{
  "balance_bias": false,
  "vocab_size": 8400,
  "beta2": 0.99
}
Below are experts of layer 4 (counted from 0) of a mixture-of-experts language model. Rows are named router (the router's row for the expert), gate (a neuron's input weights, with its number), up (a neuron's input weights, with its number) and show model dimensions 0-191. Each number is 128 + 32 x the weight over its row's rms, rounded and kept within 0 to 255.
Before each expert's rows: a language model's description of what the expert responds to. This comes from a sample of Wikipedia text that the model never trained on.

# expert 0
Word pieces inside romanized Asian and other foreign names, such as Liu X-iny-u, Komus-ub-i, Ch-u, Mir-za, Gump-ung.
router [154 146 149 138 108 118  98 103 108 109  82 135  92 114 144 116 168 122 127  75 158  99 151 145 168 157 127 169 101  89  94 141 105 135 121  94 175 155 105 144 135 151 145 125 195 111 131 196 166 164 111  94 163 127 180 136 121  92 198 107 155 194 128 174 171 125 155 118 138 166 188 136 126 142 167 141 104 128 161  77 118 111 115 150  82 100 134 121 131 163  74  53 109 189 162 103 153  96 117  93 165 109 187 108  91 184 127 104 160 126 155 111 160 138 146 193  83 188 107 113  87 162 143 140  74  58  60 159 187 123  84 104 168 162  87 138 164 126  77 144  88 131 152  93 141 177 128  98 138 130 111 167 108 184 115 142 114 144 136  91 126 149  68 168  98  86  92 123 136 113 168 111  87 114 102 150 183  91 191 140 151 168 105 130 145 114 145 143 136 182  88 128]
gate1 [ 65 103 118 151 114 173 172 103 123 150  75 162 127 122 139  96 186 116 163  87 106 131 167 117  48 148 172 100 174 166  86 122  95 125 162 111 129 127 115 164 148 182  92 102 129 194 162 148  92 139 120 130 136 115 115  99 131 169 140 136 150 193 169 158 146 124 132 174  95  88 111 162 105 157 109  97 107 124 112 144  61 109 160 160 138 149 114 161 151 153 136 100 104 134 107  97 147 134 120 127 114 128 108 138 154 148  79 149 164 140 138 169  80  81 194  70  86 143 175 112 110  95 162  84 153 148  71 127 127 112 126 162 121 135 130 126 136 158 129 135 119 128  97 186 191 109 140 181 118 139 165 152 131 140 106 174 185 196 143 121 180 109 158  73 117 157 161 144  98 172 109 168  94 122 159 138 164 125 127 119 165 132  75 135 146 168 184 145 125 132  94  72]
up1 [210 115 124 165 113  93 112 111  96 117  61 107 136 102  67 124  91 119 147 166 128 136 145 188 163 120 166 134 137 154 201 152 165 138 118 110 113  98  96  80 158 109 183 125 141 142 131 161 124 179 105 109  88 193 192 152  78 100 135 110 117 129  95 171 136 115 131 130 126 186 123 130 116 135 137 159 115 139 172 105 111 145 128  96 136  82 135  96 110 119 116 179 105 127 128 129 130  64 103 169 120 136 183 204 170 155 117  94 127 124 144 134 113 139  74 115 144 164 134 165 178  98  82 151 142 119 117 112 110  54 155 111 172 156 136 111  55 152 138 110 102 118 156  80 107 200 141 113 164 123 160 112  76 162 160 115  30 100 181 120  93 111 143 140 113 157 108 156  97 102  76 112 101 135 109  96 117 163 105 165 105 112 102 112  98 113  78 146 110  78 126 136]
gate2 [125 137  97 139 119  90 107 162  79 168 113 148 126  88 102 123  97 159 168 139  59 170 152 129 133  66 176 160  80 106 184  87 125 179 106 120 131  57 161  95 132 177  96 116 126 151 127 151 126  97  81 160 118 100 183 115 125 147 144 123 141 158 120 165 126  94 103  96 149 102  90 148 143 119 116 143 128 102 127  69 100 162 126 139  97 142 116 163 168 177 108 167 158 122 173 123  72 155 128 145  69 168 172 115 121 166 144 139 103 133 139 154 154 139  97 115 187 139 193 148 165 103 138 103  91 144  80 176 123 176 122 102 165  58 121  94 132 120 126 120 219 164 190  97  94 166  85 127 172 154  96 118  96  96 156 149 116 102 180  95 141 130 102  41 147 187 135 157 112 106 185 127 133  98 151 125 155 162 127 175  64 143 163 133 134 191 164 100 135 108 106 154]
up2 [160 116 105  86 104 132 133 103 146 196 132  81 160 170 122 110 148 137 116 111 142 141  98  83 126 103 148 173 131 110 115  95 150 197 109 156 181 119  83 125 113 164 142 115 217 143 114 146 167 118 114 107 130 196 110 159 107 125 131 157 178 137 111 139 102 150 176 135 136 111  88 177 104 100 166 181 118 100 135  67 113 133  90 112 108 140 169 135 123 119 146 121 122 118 188 128 114  94 132 129  94 173  84  95  99 155 127 193  65 120 137 195  53 109 140 120 133 145 154 132 138 216  98  94 103 116  87 122 104 122 117 111 116 119  78 186  87 155  68 151 116  93 200  81 141 185 153 156 131 137 137 105 155 128 134  88 119 180 167 133 133 107 154  96 134 141 128 154 115 153 147 107  67 162 147 135 127 137 151 146 134 136 201 140 124  91 171 120 147 112 109 178]
gate3 [135 108  98 124 184 202 118 125 183 122 155  97 131 143  96  94 143  78 125 103 136 100 148 154 112 173 167 129 137  97  93  79  43 136 180 119 132 123 151 149 102 133 154 148  58 145 102 123  76 115  66  69 173 129 141 138 142 110 135  59 101 196 125  93 138 113 174 205 204  64 107  92 103 120 125 149  91 152 106 166 140 172  98 160 122 127 108 161  60 143 124 155 166 153 180 139 107 170 138 108 129 133 145 124 145 122 168 124 165 104 154 113 137 167  83  70 152 154 125 101 133 132  87 113 123 156 122 133 137 182 156 191 124 152  86 114  99 124 204 116  90 152 179  88  98 152 151 108  90 157 170  74 164 110 104  98 157 130 124 107 162 167 153 106 162 133 144 125 159 182 119 139  93 140  98 112  98 104 102 155  56 180 151  99  87 139  83  52 110 141 159 130]
up3 [ 83 113 123 157  70 114 131  80 146 123 154  66 132 116 167 187 137 164 136  85 173 119 119 146 113 108 140 114 135 125 122 130 203 116  96 156 125 115 108 151 128 123 111 153 162 157 134 162 147 130 158 117 109 140 121 121 134 129 160  78 131 121 118 128 106 105 126 113  85 179 141 141 173 123 144 172 148 145 212 172 112  78 162 163 157 173 106 108  85 125 177 129 203 138 119 124 166 129 155 141 142 175  57 140  71 112 113  88 124 162 157 174  76 122 115 127 131 125  77 133 150 232 136 106  99 117 152  81  91 122  91 110 155 155 132  85 129  56 156 149 130 152 107 118  84 173 114 108 111  83 147 127 160 125 126 132  80 100  88 112  69 142  80  65 153 144 139 149 163  73 197  75  94 144 129  95 133 111 142 146 191 127  86 135 122 133 101  88 144 135  95 137]
gate4 [ 84 109 161 182 122 140 109 115 140  89  98 197 116 120 102  98 140 114 142  72 137 130 158 133 201 116 150 122 106 107 131 113 117 128 121 122 146 141 134 123 115 131 128 145  86 176 138  75 170 129  87 157  49 145 119  65 106 119 108 155 103 155  91 170 151 173  95  93 116 181 103  91 131 124  92 132 101 162 116  83 172 168 170 140  96 124 140 168 141  65 110 119  75 115 132 131 154 117 100 141  97 118 113 173 131 103 194 159 185 132  64  99 122 139 191 155  82  71 120  69 159 108 152 132 130 138  99 138 146 145 127 137  71  81 178 127  86 150  70 145 163  89 124 155  98 165 106 148 147 125 131 211 150 105 197 174 135 128  71 123 183 173 135 145 155 167  75 133  88 108 130 149 133 154 103 163 128 108 150 137  74  97 172 115 141  90 127 153 131 179  90 131]
up4 [139 157 128 156 154 132  80 146 147 165 126 127 144  80 111  80 184 117 173 111 146  99 120 107 182 140  84 134 165 129 122  83  67 149  77  98 138 114 140  76 158 159 168 180 128 122 103 107 150 154 133 150 133 175 121 115 137 120 148 108 125 136  76 118  75 208 133 138 109 147 144 136 172 101 104  64 148  45 124  97 105 101 151 196  22 159 152 149 164 109 163 161  87 164 103 126 121 109  91 102  86 109 111 196  98 124 114 180  96 172 101 108 154  47 145 181 125  96 122  90 156 140 158 163 153  87  90 117 129 126 123 116  99 130 150 145  94 137 120 123 124 127 157 138  97  97 164 131 114 106 149 128 133 121  74  87 131 103 132  73 196 140  83  99 169 168  99 117 117 133 137 121 127  66 191 128 180 146 113 159 124 123 105  94 174  55 110 139 150 160 134 156]
gate5 [ 73 136 118 159 115 102 120 110 116 155 168 134 103 164 190 131 164 126 144  63 142 102 141 134 123 135 143 166 105 144 142  60 139 137 134 133  94 110 113 100  91 130 172  76 108 134 124  60  70 102 176 101 117 127  93 150 151 116 184  66 182 168  82  98 109  68 141 160 133 119 181 153 142  85 128  93 112 159  72 135 122 115  93  64 108  94 167  92 113 151 126 131  98  72 144 187 138 120 108 166 200 126 123  95  87 116 127 143 117 105 123 134 119  93  93 172 116 145 136 205  86 101 134  82 149 144 148 155 106 123 129  86  99 155 138 193 120 167 118 129 137 109  93 133 134 136 117  72  77 120 126  76 127 134 119  63 164 175 113 180 186 162  80 115 125 151 175 169  96 133 120  83 163 104 140 179 217 132 144  84 107 150 131 158 107 153 108 186 108 150 105 161]
up5 [117 146 120 177 128 112 102 129 128 126 184 177  89 166 103 118 112 111 157 117 137 122 175 198 143 168 166 165 119 121 116 118  71 102 144 126 134 133  88 123 110 141 148 133  80 140 182 145 113 138 145 110 112 128 202 123 149  60 144 124 117 152  90 103  98  94 127 182 220 104 142  93 146 117 127  81 171 175  95 164 106 144 150 138  54 135 173 116 124 131 115 217 109 118 133 111  40 178 139 133 135  70 113 126 101 133 157  75 155 127 136  90 167  76 108 178 133  95 103  84 102 114 109  39 168 156 189 127 124 138  82 100 125 181 136 143 198 151 147 147 147 152 131 133 146 142 124  88 156  87 136 136 139 195 201 184  90 143 129 145 119 136  78  91 115 112 118 120 129 117 117 147 176  82 127 168 147 152 115 182 158 132 143 156 134 136 116 121 142 190  98  96]
gate6 [115  51  95  58 116 134 121 143  83 167 101  91 112 151 114 175  83  99  79 139  91 157 106  54 164  80 147 154 116 104 177 149 192 160 124  95 199 136 121 139 114 132 166 147 134 112 125  71 196  75 130 120 132 115 106 128 140 145 141 219  97 124 108 153 190 100 133 130 119 147 174 161 177 153  93 117 113 129 115 114 109 105 125 136  94 109 108 156 108 130 135 128 108 120 135 110  89 142 102 136 134 105 137 172 174 150 187 125 120 102 135 144  96  70 130 165 147 140 114 160 169 188  96 151 178 194  96 128  90 146 177 107 150 180 127 152 115 162 166 134 155  99 144  74  89 110 133 131 111 177  76 188 167 143  84 160 112 155 115 196 112  93 150 129 187 131 181  85  73  98 131  72 115 105 135 124 149 127  91  92  70 168 161 112  82 109 131 179 102 123 187 172]
up6 [144 107 147 131 149 118  69 148 117 136 126 122 117 132 135 137 159 112 107 115 113 114 135 114 126  77 136 120 131  82 191 144 156 154 147 125 122 114 144 120 165 120 198 113  99  80 167  60 156 160 190 129 113 136 143 180 159 162 100 192 134 134  95 150  73 137 122 198 127 143 172 114 159 170  73  88 113 139 196 136 160 104 129 139 124 121 171 155 101  60 136 211 195  92 178 141 139 113  82 126 136 107 129 138 112 104 117 106 157  99 218 143  95 105  82 107 189 104 159 178 121 168 129 131 169 157 180 125 142 185 136  82 130 103 150  84  99 162 128 161 133 125 152  66 100 139 116 106 139 152  67 118 126 137 132 133 105 149 188 187  84 164 120 145 121 136 110  88 134 172 137 108  78 146 167 122 134 108  79 143  92 165 169 101 128 101 122 116 142 101 114 169]
gate7 [115 147 117  95 116 140 155 176  81 180 110 162 150 132 156  56 139 154 101 132 173 122 111 122 115 129 162  82 113  86 181 142 140 159 115 153 194 137 119 145 132 141 127 123  95 119  98  66 126 119 145 147 131 163 187 120 113 190 116 134  65 114 121 121 105 121 116 101 134 163  64 188 192 173  98 131 146 155 154 192 164 114 111 144 162 119 103 193 111 149 161 147 131 145 163 163 173 130 129 192 137 157  99 165  97 134 133 166 157 158  94  61  93 155  75  56 128  96 130 149 117 113 144 171 110 117 155 101 102 154 109 152 145 114 119  83  97 127 177 120 113 153 182 146 102 125 112 189  65 187  95 194 143 110 151 152 100 165  71 158 130 141 115 167  77 119 109  62 163  89 111  93 113 105 111 165 128  83 146 133 137 156 128 119 149 174 172 150 111 141 110 163]
up7 [159 153 119 118  60 106 128  85  79 122 121 176 112 151 157 109 129 114 133  86 113 105 114 107 110  93 146 127 179 143 105 109 105 211 134 168 137 158 136 126 131 152 177 153  79 117 109 139 189 114  77  72 126 106 142  98 209 212 118 106  85 101 100 152 103 219 123  83 127 201 117 186 179 118 157 175 185 140 141  58 109  97 142 180 137 101 119 185 115 122 155  78 113  98 147 130 124 123 176 141 150 118  98 166 168 102 118 174 126 135 140 148 170 137 166 151  77 161 137 121 172 104 129 106 111 167 134  91 138  89 138 119 112 107  96  85 143 153 119 145 156 112 103 128 137 175 157 105  71 172 122 126 114 119 157 159 173  86 118 145 157 128 180 132  80 133 131 140  79 159 107  96  81 119 145 182 171 115  77 117 150 150  70 168  88 115 144 128 112 145 154 141]
gate8 [122 128  92 108 104 147 146 164 127  90 148 114 207  82 141 153 147  55 123 136 139 170 129 132 127 138 108 157  79 132 167 178 123  64 170 105 173 121 187 130 172 145 120  60  91 101 169  57 122 126 171 142 154 130 132 110  85  84 169 131  97 144 158  94 113 135 104 172 154 125  90 198  99  83 120 167  95 114 121 163  92 131 114 105  94 101 153 128  79 102 162 128 157 190 100 125 116 171 117 200  91 139  87  96 132  95 110 140 122 123 129 129 115 126  72 119 167 151 135 109 151 128 136 191 125 101 103  84 161 111  57 126  90 121 117 131 151 124 148 108 172 119  79 129 131 199  89  94 162 124 101 127 127 111 129  81 133 140 107  93 157 158 118  86 130  99 111 126 187 171 147 118 175 124 172 102  64 159 179 158 121 187 120 123  96  97 116 120  85 125  74 109]
up8 [167 113 120 109 111 108 149  91 103 109 120 100 140  41 216 146 141  98 144  75 101 167 182 168 120 149 143 123 107 205 121  95 167 109 109 163 142 129 111  88  82 133 131 127 169 124 143 162 150 141 118 173 125 193 138 124 143 107  64 158 181 138  82 117 182 186  74  88 145 166 109  79 129 114 124 188 140 136 155 153 136 100  98 156 142 158 106 105 144 107 136 134 120 144 101 122 130 214 145 126 139 168 162 155  98 102 161 111 124 176 184 128 111  96 133 128 137  98 126 157 157  91 175 141 158 115  92  78  81 110 139 140  71  72 113 188 197 131 108  98 165 118 100 140 145 129 124 122 120  68 196 104 180 166 130  92 102 116  94 171 132 165 133 154 130 113 153 125 168  99 149 100 129 105 108 132  85 154  91  72 160  96  85 135 118  77 101 147 156 115 139 137]
gate9 [128  99  96  99 156 132 126 171 123  86 130 150 118 141 111 177 141 161 100 180 123  63 142 208 119 144 164  49 136 116 160 104 163 138 105 118  80  65 117  96 114 133 128  68 139 133 169 128 146 110  90 123  73 175 110 147 169  80 129 112 121  67 107 123 129 125  96 135 146 135 110 163  95 127 137 118 159 144 134 140 171 141 125  95 101  89 133 154  84 150 154 165 146 117 140 132 121 134 136 133 122 142 128 144 169 142 119 109 113 107 142 127 152 108 136 117  91 101 125 104 140 148 174 117  96  98 146 116 116 100 151 129 134 131 102 131 107 188 149 161 117 110 111 136 123  95 138 188 165 182 198 145 119  93 129 148  94 140  92 169  87  82 104  59 142  68 172 140  67 110 158 132 145 119 160 219 160 130 108  61 144 149 107 150 147 152 118 117 143 150  73  87]
up9 [119 157 128 136 173 134 150 111 120 114 123 172  93 137 138 113 128 142 109 148 111 156 138 125  87 141 166  92 160 114  88 105 127 161 150 104 150 104 213 116 130 109  77 147 131 132 116 193  75 148  79 135 129  54 103 109  78  88 146 109 150  90 102 119 204 157 160 168 101 145 147 114 174 126 183 115  98 108 165 165 174  98 173 123  91 129 125  76 151 195 114 104 140 162 156 166  74 175 131 167  96 130  99 144 136 129  91  80 121  81  92  69 144 137 123 140 120 124  90 139  80 158  97 135 126 108  66 141 170 112 112 188 106 174  99 122 121 108 118 106  95 172 138 116 109 121  96 178 109 159 175  93 130 135  97 222 121 144 165 127 101 148 141  96 156 176 107 162  99 144 136 162 155 122 117  92 143 145  95 201 149 153 159 150  83 176 182 116  88 155 102  73]
gate10 [ 99 179 116 144 145 134  67  83 103 157 168 172 141 119 171  89 155  77 108 152  70  80  85 158 158 140 139 217 161  86  63 109 170 105  83 140 108 126 142  89 130 129  95 181 158 145 149  73 168 122 144 131 137 123 133 168 107 174 101 125 109 141 112 119 109 130 158 150 113 133 172 115 124 145 151 165 172 134 106  87 122 190 137 132 131 169  95 153  93 117 120 154 177 162 137  86 132 122  98 106 149  95 104  96 124 137 150  80 157 133 156 105  92  93 117 137 140 118 122 163 203 114  86 155  77  74 200 123 105  90 130 152 150 167  71  98 136 175 182 138  81  98 105  94 143 142  93 182  88 171  54 112 129  98 126 144 148 123 102 151  94 167 175 136 102  98 126 150 168 152 117 159 125 196 134 105 103  80 151  79 105 167 128 132 100 139 157  93 146 119 145  75]
up10 [ 96 157 168 131 118 116  79 111  92 161 162 194 116 172 158 183 125  97  99 159 136  96  61 147 136  89 156 155 102 161 107 148 194  89  91 166 200 140 123 147 147 123 108 151 149 159 152 113 125 113 131 112 134 126 141 116 107 140 114 140 146 116 167 139 123 141 121 102 142 124 134 148 124 111 106 107 120 118 133 115 123 169 113 123  96 141  90 104  98 112 106 159 219 155 187 120 147 110 128 123 153 116 172 117 131 160 138 139 151 119  95 161 121 142 161 144 146  96  99 101 115 111 111  75 118  90 125  76 125  59  33 142 170 159 128 119 123 117 165 163  90 131 115  74 172 177 133 124 155 153 142  88 107  82 129  92 152 181 103  97 102 172 117 153 124 122 146 118 167  87  98 134  69 193  79 152 177 135 127  92 135 105 116 148  68 187 164  67 146 189 121 104]
gate11 [ 88 156 112  88 141 163  76 124 134 122 130 160 119 145 114 104 175 115 130  56 110 104 149 159 146 123 102 165  68  88 157 149 134 109 176 120 160 152 146 138 111 164 127  82 124  92  80  84 175  89 114 119 127  77  83 138 111 130  74 118 147 110 125 147 106  84 183 136 118  85  72 109 144 172  46 143 142 115 144 133  42 147 152  81 148  92  86 108 104 123 125 170  99 145 115 141 129 174 156  75  98 126 125 168 142 109 106 170  69  91 165 146 133  57 125 118 191 124 190  97 123 103  73 132  96 143 111 129  80 123 126 168 122 132 128 116 163 122 183  63 145 163 138 128 117 120 169 126 120 127  54 163 120 192 105 104  95 125 159 132  90 128 139 163 159 121 114 119 131  56 152 156 144 134 114 159 129 133 168 105 110 114 160 123  58 158 112  98  77 113 150 118]
up11 [ 94  97 125 145 151 162 165 131 100 102 121 115 130 106 163  96 199 159 120 119 117 129 185 125 165 133  73 148 161 111 125 138 127 141 143 134 103 143 179 117 226 130 136 180 133  80 114 204 114 119 119 128 120  89 118 138 155 129  77 172 162  64 194 176  93 140 152 122 138 128 201 150 114 131 114 143 160 102 181 147 114 166 170 116 195 219  74 149  70 111  99 108 100 132 113 132  56 165 108 103  86 188  86 141 152 104 149 173 181 115 106 121 157 173  86 138 157 132 118 114 149 134 179 205  88  90  97 129 120 141 110 188 156 125 160 126  75 205 120 139  98 133  89 173 121 187 155 119 141 127  93  79 131 118 207  99 138 109 167 173 138 176 138 155 152 140 152  79 109 150 146 148 155 132  72  75 104 127 141  76 122 142 166 180 114  88 126  84 175 120 127 188]
gate12 [165 136 123 113 182 113  92 124  67 117 149 124 120 103 116 201  84 124  90 128  67 150 114 152 170 151 191  94 125 151 156 170 122  81 111  99 148 146 123 134 149  92 166  72  70  92 198 109 141 121 170 123 134 120 112 138 115 124 110 125 138  84 116 151 125 128 126 119 129 144 124 164 164 134 179 147 120 151 131 103 140  95  98 118  91 178 120 146  87 141 193 127 160 121 150 122 114 159 131 167 125 144 157 116 106 148 153  88 132 153  84 105 148 161 109 116  92 156 100 155 111 138 153 112  85 110 113 194  88 109 125  88  84 126 121 154  45 123 104 110 138 147 132 139 140 100 115 115  33 123  55  64 185 113  90 123 152 129 164  76 127 143 141  64 145 127 131  82 136 121 120 244 171 130 101 121 102 185 156 145 123 133  74 106  57 159 145 133  99  78 120  97]
up12 [125 145 122 140 132 176 177 139 161 125  66  71  93 182  92  50 119 131 142 162 129  83 120 120 107 139  94  93 142 122 101 105 144 140 109 155 110 124 120  87 121 191 123  70 115 116  79 161 115 137 186 181  98 117 123  71  63 122 114 114 116 125  93 145 164 149 150 105 157  99 158 130  84 123 167 112 136 137  81 101 132 160 152  81 136  77 123 136 118 104  91 191 124 106  64  88  59 128 139 141 146 101 151 112  98 115 106  98 117 151 185 115  60 115 155  88 151 116  86  93 116 129  67 139 132  91 181 114 124 125 128 164 105 157 160 140 142 137 190 149  64 160 149 133 164 125  69 171 139 150 147 158 110 154 141 129 103 126 126  92 134 109 132 137 114 167 112 169 137 178 117  64  98  68 123 117 255 136 151 108 143 161 116 111 217 145 137  92 107 192 121 177]
gate13 [162 114 128 145 113 110 154 177 130 116 142  85 130 144 157 149 189 179 133 167 200 125 122 121  54  99 150 143  98 109  79 128 134 125 106 142  99 172 108 132 133 164 133 130 112  79 128 125  85 121 153 121 151 119  94 106  80 122 139 130 117  87 128  82 151 116 154 109 157  90 113  87 119 147 123 130 121 121  76 149 132 129  59 146 104 103 184 111 105  89  83 123 110  96  63 177 107 144  92 199 151 112  80  84 122 128 165  92  63  89 175 138 164 122 107  87  37 120 189 155 186 103 157 115 142  98 114  61 107 165 149 131 177 133 105 124  95 242 145 146 193 143 129 160 109  99 110  82 135 112 139 187 112 120 126 150 127 240 130 151 159 154 135 193 125 152 112  97 162 132 119 137 127 142 131 137 139 177 138 152 101 130 112 135 165 148 150 141  80 133 109 149]
up13 [109  83 152 142 103 126 160  78 173 176 106 141  83 117 124 128  87 152 143  55 134 146 120 122 127 114 127  95 138 167 153 169  61 166 136 136 111 131 131 115  57 139  76 142 113  72  93 138  97 123 156 102 162 159 112 143 180 129 145 158 187 114  96 108 115 119 120  51 145 110 131 146 107  84 136 141 135 116 122 193  89 107 122  90 109 210 152 141 120 168 128 116 144 116 166  87 104 136 190 161 122 145  66 143 154 167 124 149 147 165  76 144 118 162  26 101 169  66 167 161  86 220  65 157 182 193 141 119  68 174 138 100 115 130 148 113 108  97 109 143 109 161 179 112 126 176 107 176 215 138 148 102 113 101 114 199 104 174 114  78 122 169 110 166 143 104  96 161 118  47 127 101 172 158  85 119 153 119 115 125 136  93 139 155 108 153 140 116 156 123 112 115]
gate14 [180 133 104  98 185 124  93 124 146 129 147 173 122  76 114  64 105 150 168 170 162 172 146 161  95 132 109 180  72 111 129 100 186  98 132 104 142 148 146 123  72 178 102 143 114 169 147 158  61 140 163 109 134 206  96 142 153 140  69 127 123  97 121 150 136 161  87 111 102 105 130 119 133 146 108 103 124 166 115 165 128 120 166  88 123 134 116 155 114 102 144  80 173  85 150 125 192 190 140 106 129  88 145 148 130  60 137  90 155 151 131 109 100 106 143 103 130 176 105 153  93 117  81  87  70 121 130 119 160 151 166 128 124  66 124 143 147 185 154 105  93 115 151 168 157 102 159 135 131 136 134 122 142 140 198 152  83 114 147 167 162 141 147 173 133 143 115 147 167 197 108 137 123  97 124 113 127 168 123  75 181 154 124 129 154  96 129 149 134 110 107  97]
up14 [ 96 119 134 160 129  96 171  90 141  94 163 116 148 136 127 137 158 143 101 117 130 106 140  74 128 145 101 123 142 124 115 141 135 106  55 135 187 218 117  60 127  88 108  88 112 149 155 151 106 118 143 107 164 152 120 151 141 116 129 114  81  84 132 105 139 128 117 210 193  97 132  77 107 144 124  68 163 140  48 131 183 200 106 205 173 119  88 125  94 105 124 132 104 192 127 153 143 130 100 175 149  97  62  73 147 116 111 142  90 126 100 105  96 163 139 153 107  91 124 226 166 108 131 150 112  83 100 160 128 141  89  80 163 101 136 144 102 137  89 142 162 170 114 127 177 182 134 102 101 150 139 160 196  94 125 125 132 149  77 145 148  81 152 123 107 210  97 198 167 123 143 107 156 183 107  49 142 138  97 178 164 150 137  86 156 139 149 112 160 135 180 185]
gate15 [173 125 116 103 106 169 109  33 139  97 112 151 128 184 134 142  97 148 101 117 113 106  92 137 195 157 110  59  64 187 152 154  67 133 117 176 150 121 183 110  64 151 119 155 129  92 124 136 148 160 121  67  88 101 142 103 151 137 148  95 109 118 145  93 153 157 104  89 154 115 158  90 164 123 129 103 176  92  51 145 124 106 166 112  68 213 126 122 121 133 117 133 177 178 132 100 101 104 178  93 141 134 138  88 176  79 165 224 174 150  58 113 136 121 114 158 102 185 189 143 103 133 171 100 103  86 126 104  83 118 127 151 165 119 138 104 123 147 106 138 122 118 137 178 125 161 138 125  97 136 136 132 175 107 146 133  98 172 151 151 163  91 108 148 193 127 164  94 176 116 146 103 189  42 154 119 133 141  91 162 147 106 153 181 145 125 157 101 114 143  93 148]
up15 [121 108  89 174 163  84  98 167 119 124  82 138 153 141 146  89 133 127 139 177 183 105 117 167 125 140 112 124 193 120  79 112 130 129 132  68  81 102 156 100 104  92 130 114 112 118 131 132  72 145 163 171  90 125 150  56 118 140 160 129 145 130  61 149  98 138 132  99 174 203 127 138 141 161 109 118 117 163 142  83 111 131 148 154 159 154 156 124 111 125 166 105  41 153  84 143 140 119 117 125 144 138  87  78 128 139 141  84 124  98 126 129 106 148  97  94 120 105  90 129 128 152 140 120 114 105 145 104  89 112 158 105 162  96 157 158  64 136 153  80 167 174 104 102 167  91 190  91 123 119 181 139 125 158  77 106 122 121 138 184 136 114 127 118  95 152  68 100 116 124 149 116 117 124  84 157 184 120 178 119 113 173 113  58 149  72 175 102 131 100 110 109]
gate16 [110  84 129  81 112 120 137 148 106 146 106 139 110 125 113 159  87 105 174  80 120 163 150 167  92 167 146 107 132 140 125 149 111 135 155 137 146 122 168 181 150  89 159 112 116 101 113 111 135 122 140 124 106 102 115 186  80  77 144 114 130 105 147 160 191 202 156 107 105  62 144 133  97 131 112 165 134 152  90 144 159 103 115 100 152 140 154  88 151  99 123 119 180 121 129  97 150 163  85 144 141 107  98 152 156 140 157 134 119 188 195 103 105 140  95 135 150  74 119 122  48 125 100 149  43 131 111 127  94  92 125 205  93  81 166 126  94 125 171 136 142 167  89 111 125 153  82 151  75 139 150 145 117  96 102  94 158  25 150 109 104 165 119 130 152 127 136  70 107 106 102 106 146 113 114 157  98 114 199 125 157 162  67 130 114 138  75  90 108 101  66 132]
up16 [118  62 132 157  80 112 174 122 128 136 118  70  59  81 101 185 174 142 111 102 192 133 132 171 150 127 142  94 100 138 114  87 128 158  47 114 104 102 119 122  94 173 143  86  86 166 160 112  67  89 148  96  98 105 152 104 145 130 155 118 123 160  84 134 162 126 162 112 117  90  93 118 128 185 119 133 142 113  80  93 110  97  58 161 154 151 186 103 116 150 144 156 129  75  66 113 142 145  86 112 114 116 134 107 236 121 137 135  47 183 157 156 109 119 161 112 117  96 157  56 126 104 148 146 131 164 116 125 115  83 136 133 110 152 195 196 173 168 142 145  75 149 139  69 116 166 166 190 103 115 125 117  97 159 151 153 161 148 121 128 153 127 122 146 188 148 123 139  89  53  85 126  84 116 118 160 140 152 146  87 159 151 110 139 102 223 154 141 127  95  50 157]
gate17 [138  92  79 188 176  61 125  95  82 127 112 147 136 151 222 104  91  83 110 155 111 165 133 125 126 115 117 154  70 113 136 126 222 114  95 166 115 132 162  88 118 143 125  99 138 130 102 128 151 135 120 129 127 166 128 181 206 106  88 145 120 136 149  95 113 108 166  85 138  94 143 147 146 106 117 147 126 139  90 105 131 104 143 154 174 127 149 172 162 106 126 124 134 140 141 158 124 126  67 137  74 136 107  61 147 132  89  76 141 125 136 140 102 181 147  63 142  62 156 126 169 132  98 119 158 100 119 163  55 135 113 169 161 177 165 101  48 119 151 143 167  81  71 171 167  94  84  94 186 112 132  94  99 137 157 149  97 103 134 140  55 149 172 186 140  95 153 164 143 130 137  75 159 116 132 104 153 119  70  82 136 134 125 137 172 118 182 113 114 101 100  48]
up17 [103  68 132 127 157  96 161 140 115 131 137 105 161 191 114 110 113 116 148 158 120 111 117  99 157  46 137 145 113 135 132 131 122 219 100 102 155  70  59 104 117 120 100 140 113 135 133 102  93 134 138  94 120 203 155 132 168 122 175 128  92 146 151 142 172 152 138 142 172 125 154 171 118  68 111 121  57 124 136 155  68 123 109 119 118 179  92 141 201 136 111  68 100 167 105 120 135 123 110 177 159 117 131 131 161 126 149 128 115 135 116 183 126 152 139  91 106  91 142  55 171  86  57 145 135 135 143 121 142  99  99 135 140 148 127 141 119 169 139  87 191  13  75 113 106 154 159  93  65 121  75  88  64 131  97 148 134 127  94 177 100 146 125 172 143 101 123 111 127  83 132  86 146 179 145  88 150 127 106 125 143 101 166 192 137  82 153 142 189 155 120  85]
gate18 [149 115 157 162 123 157 100 137 102  75 165  61  97  90 108 107 163 139 105 101 100 101 136  91 118 103 145 152 138 145 143 113 105 100 137  71 108 139 129 131 178 100 136 103 118 139 153  70 132 179 142 122  91 170 158 151 123  75 182  94 124 216 110 151 139 101 117 145 134 134 124 177 138  96 105 139 149 117 125 117  81 140 115 102 123 139 115 206 119 113 121  77 154  89 116  96 103 161 153 141 157 155 175 132 121  86 117  74 138 108 143 152 152 120 184 152  88  90 157 109 152 111 149 118 125 112 145 105 164 103  97 114 139 154 147 213 120  89 169  69 104 162  94 134 177 132 156  89 126 143 119 121 141 106 161 126  88 150  99 153 146 167  95 101  84 168 118 161 125 143 104 183 123  79 172 125 139  76 169  94 156 171 164  51  56 137 155 136 114 120 117 107]
up18 [162 142  52 202  39 131 151 171 139 114 161 103 195 138 196 133 111 145 113 116 129  96 107 134  54 182 111 201 125 103 157 101  78 103 125 119 135 125 223 149 129 113 105 157 115 129 157 101 144 121 139 102  98 131  87 101 112 106  99 121  92 179 156 131  82 111  66 178 125 163 142 110  74 144 151 145 150 123 130 156 110 168 103 114 143 165 196 170 114 144 134  88 114 112 125 169 148 166 164  99 118 175 127 134 138 134 156 120 107  93 137 165 159 102 106 158 105 118 137 144 101 100  66 137 191 135 160 102 161 114 132  89 119 153  94  61 117 129 151 150 162 178 173 151 144 160 145 147 163 106  82 126 171 132 111 104  97 153  93 120 153 117 156 139 100 121  84 141 124 159 128 123 159 111 148 113 179  92 156 126 102 146 134 116 157 160  75 130 123 108 124 135]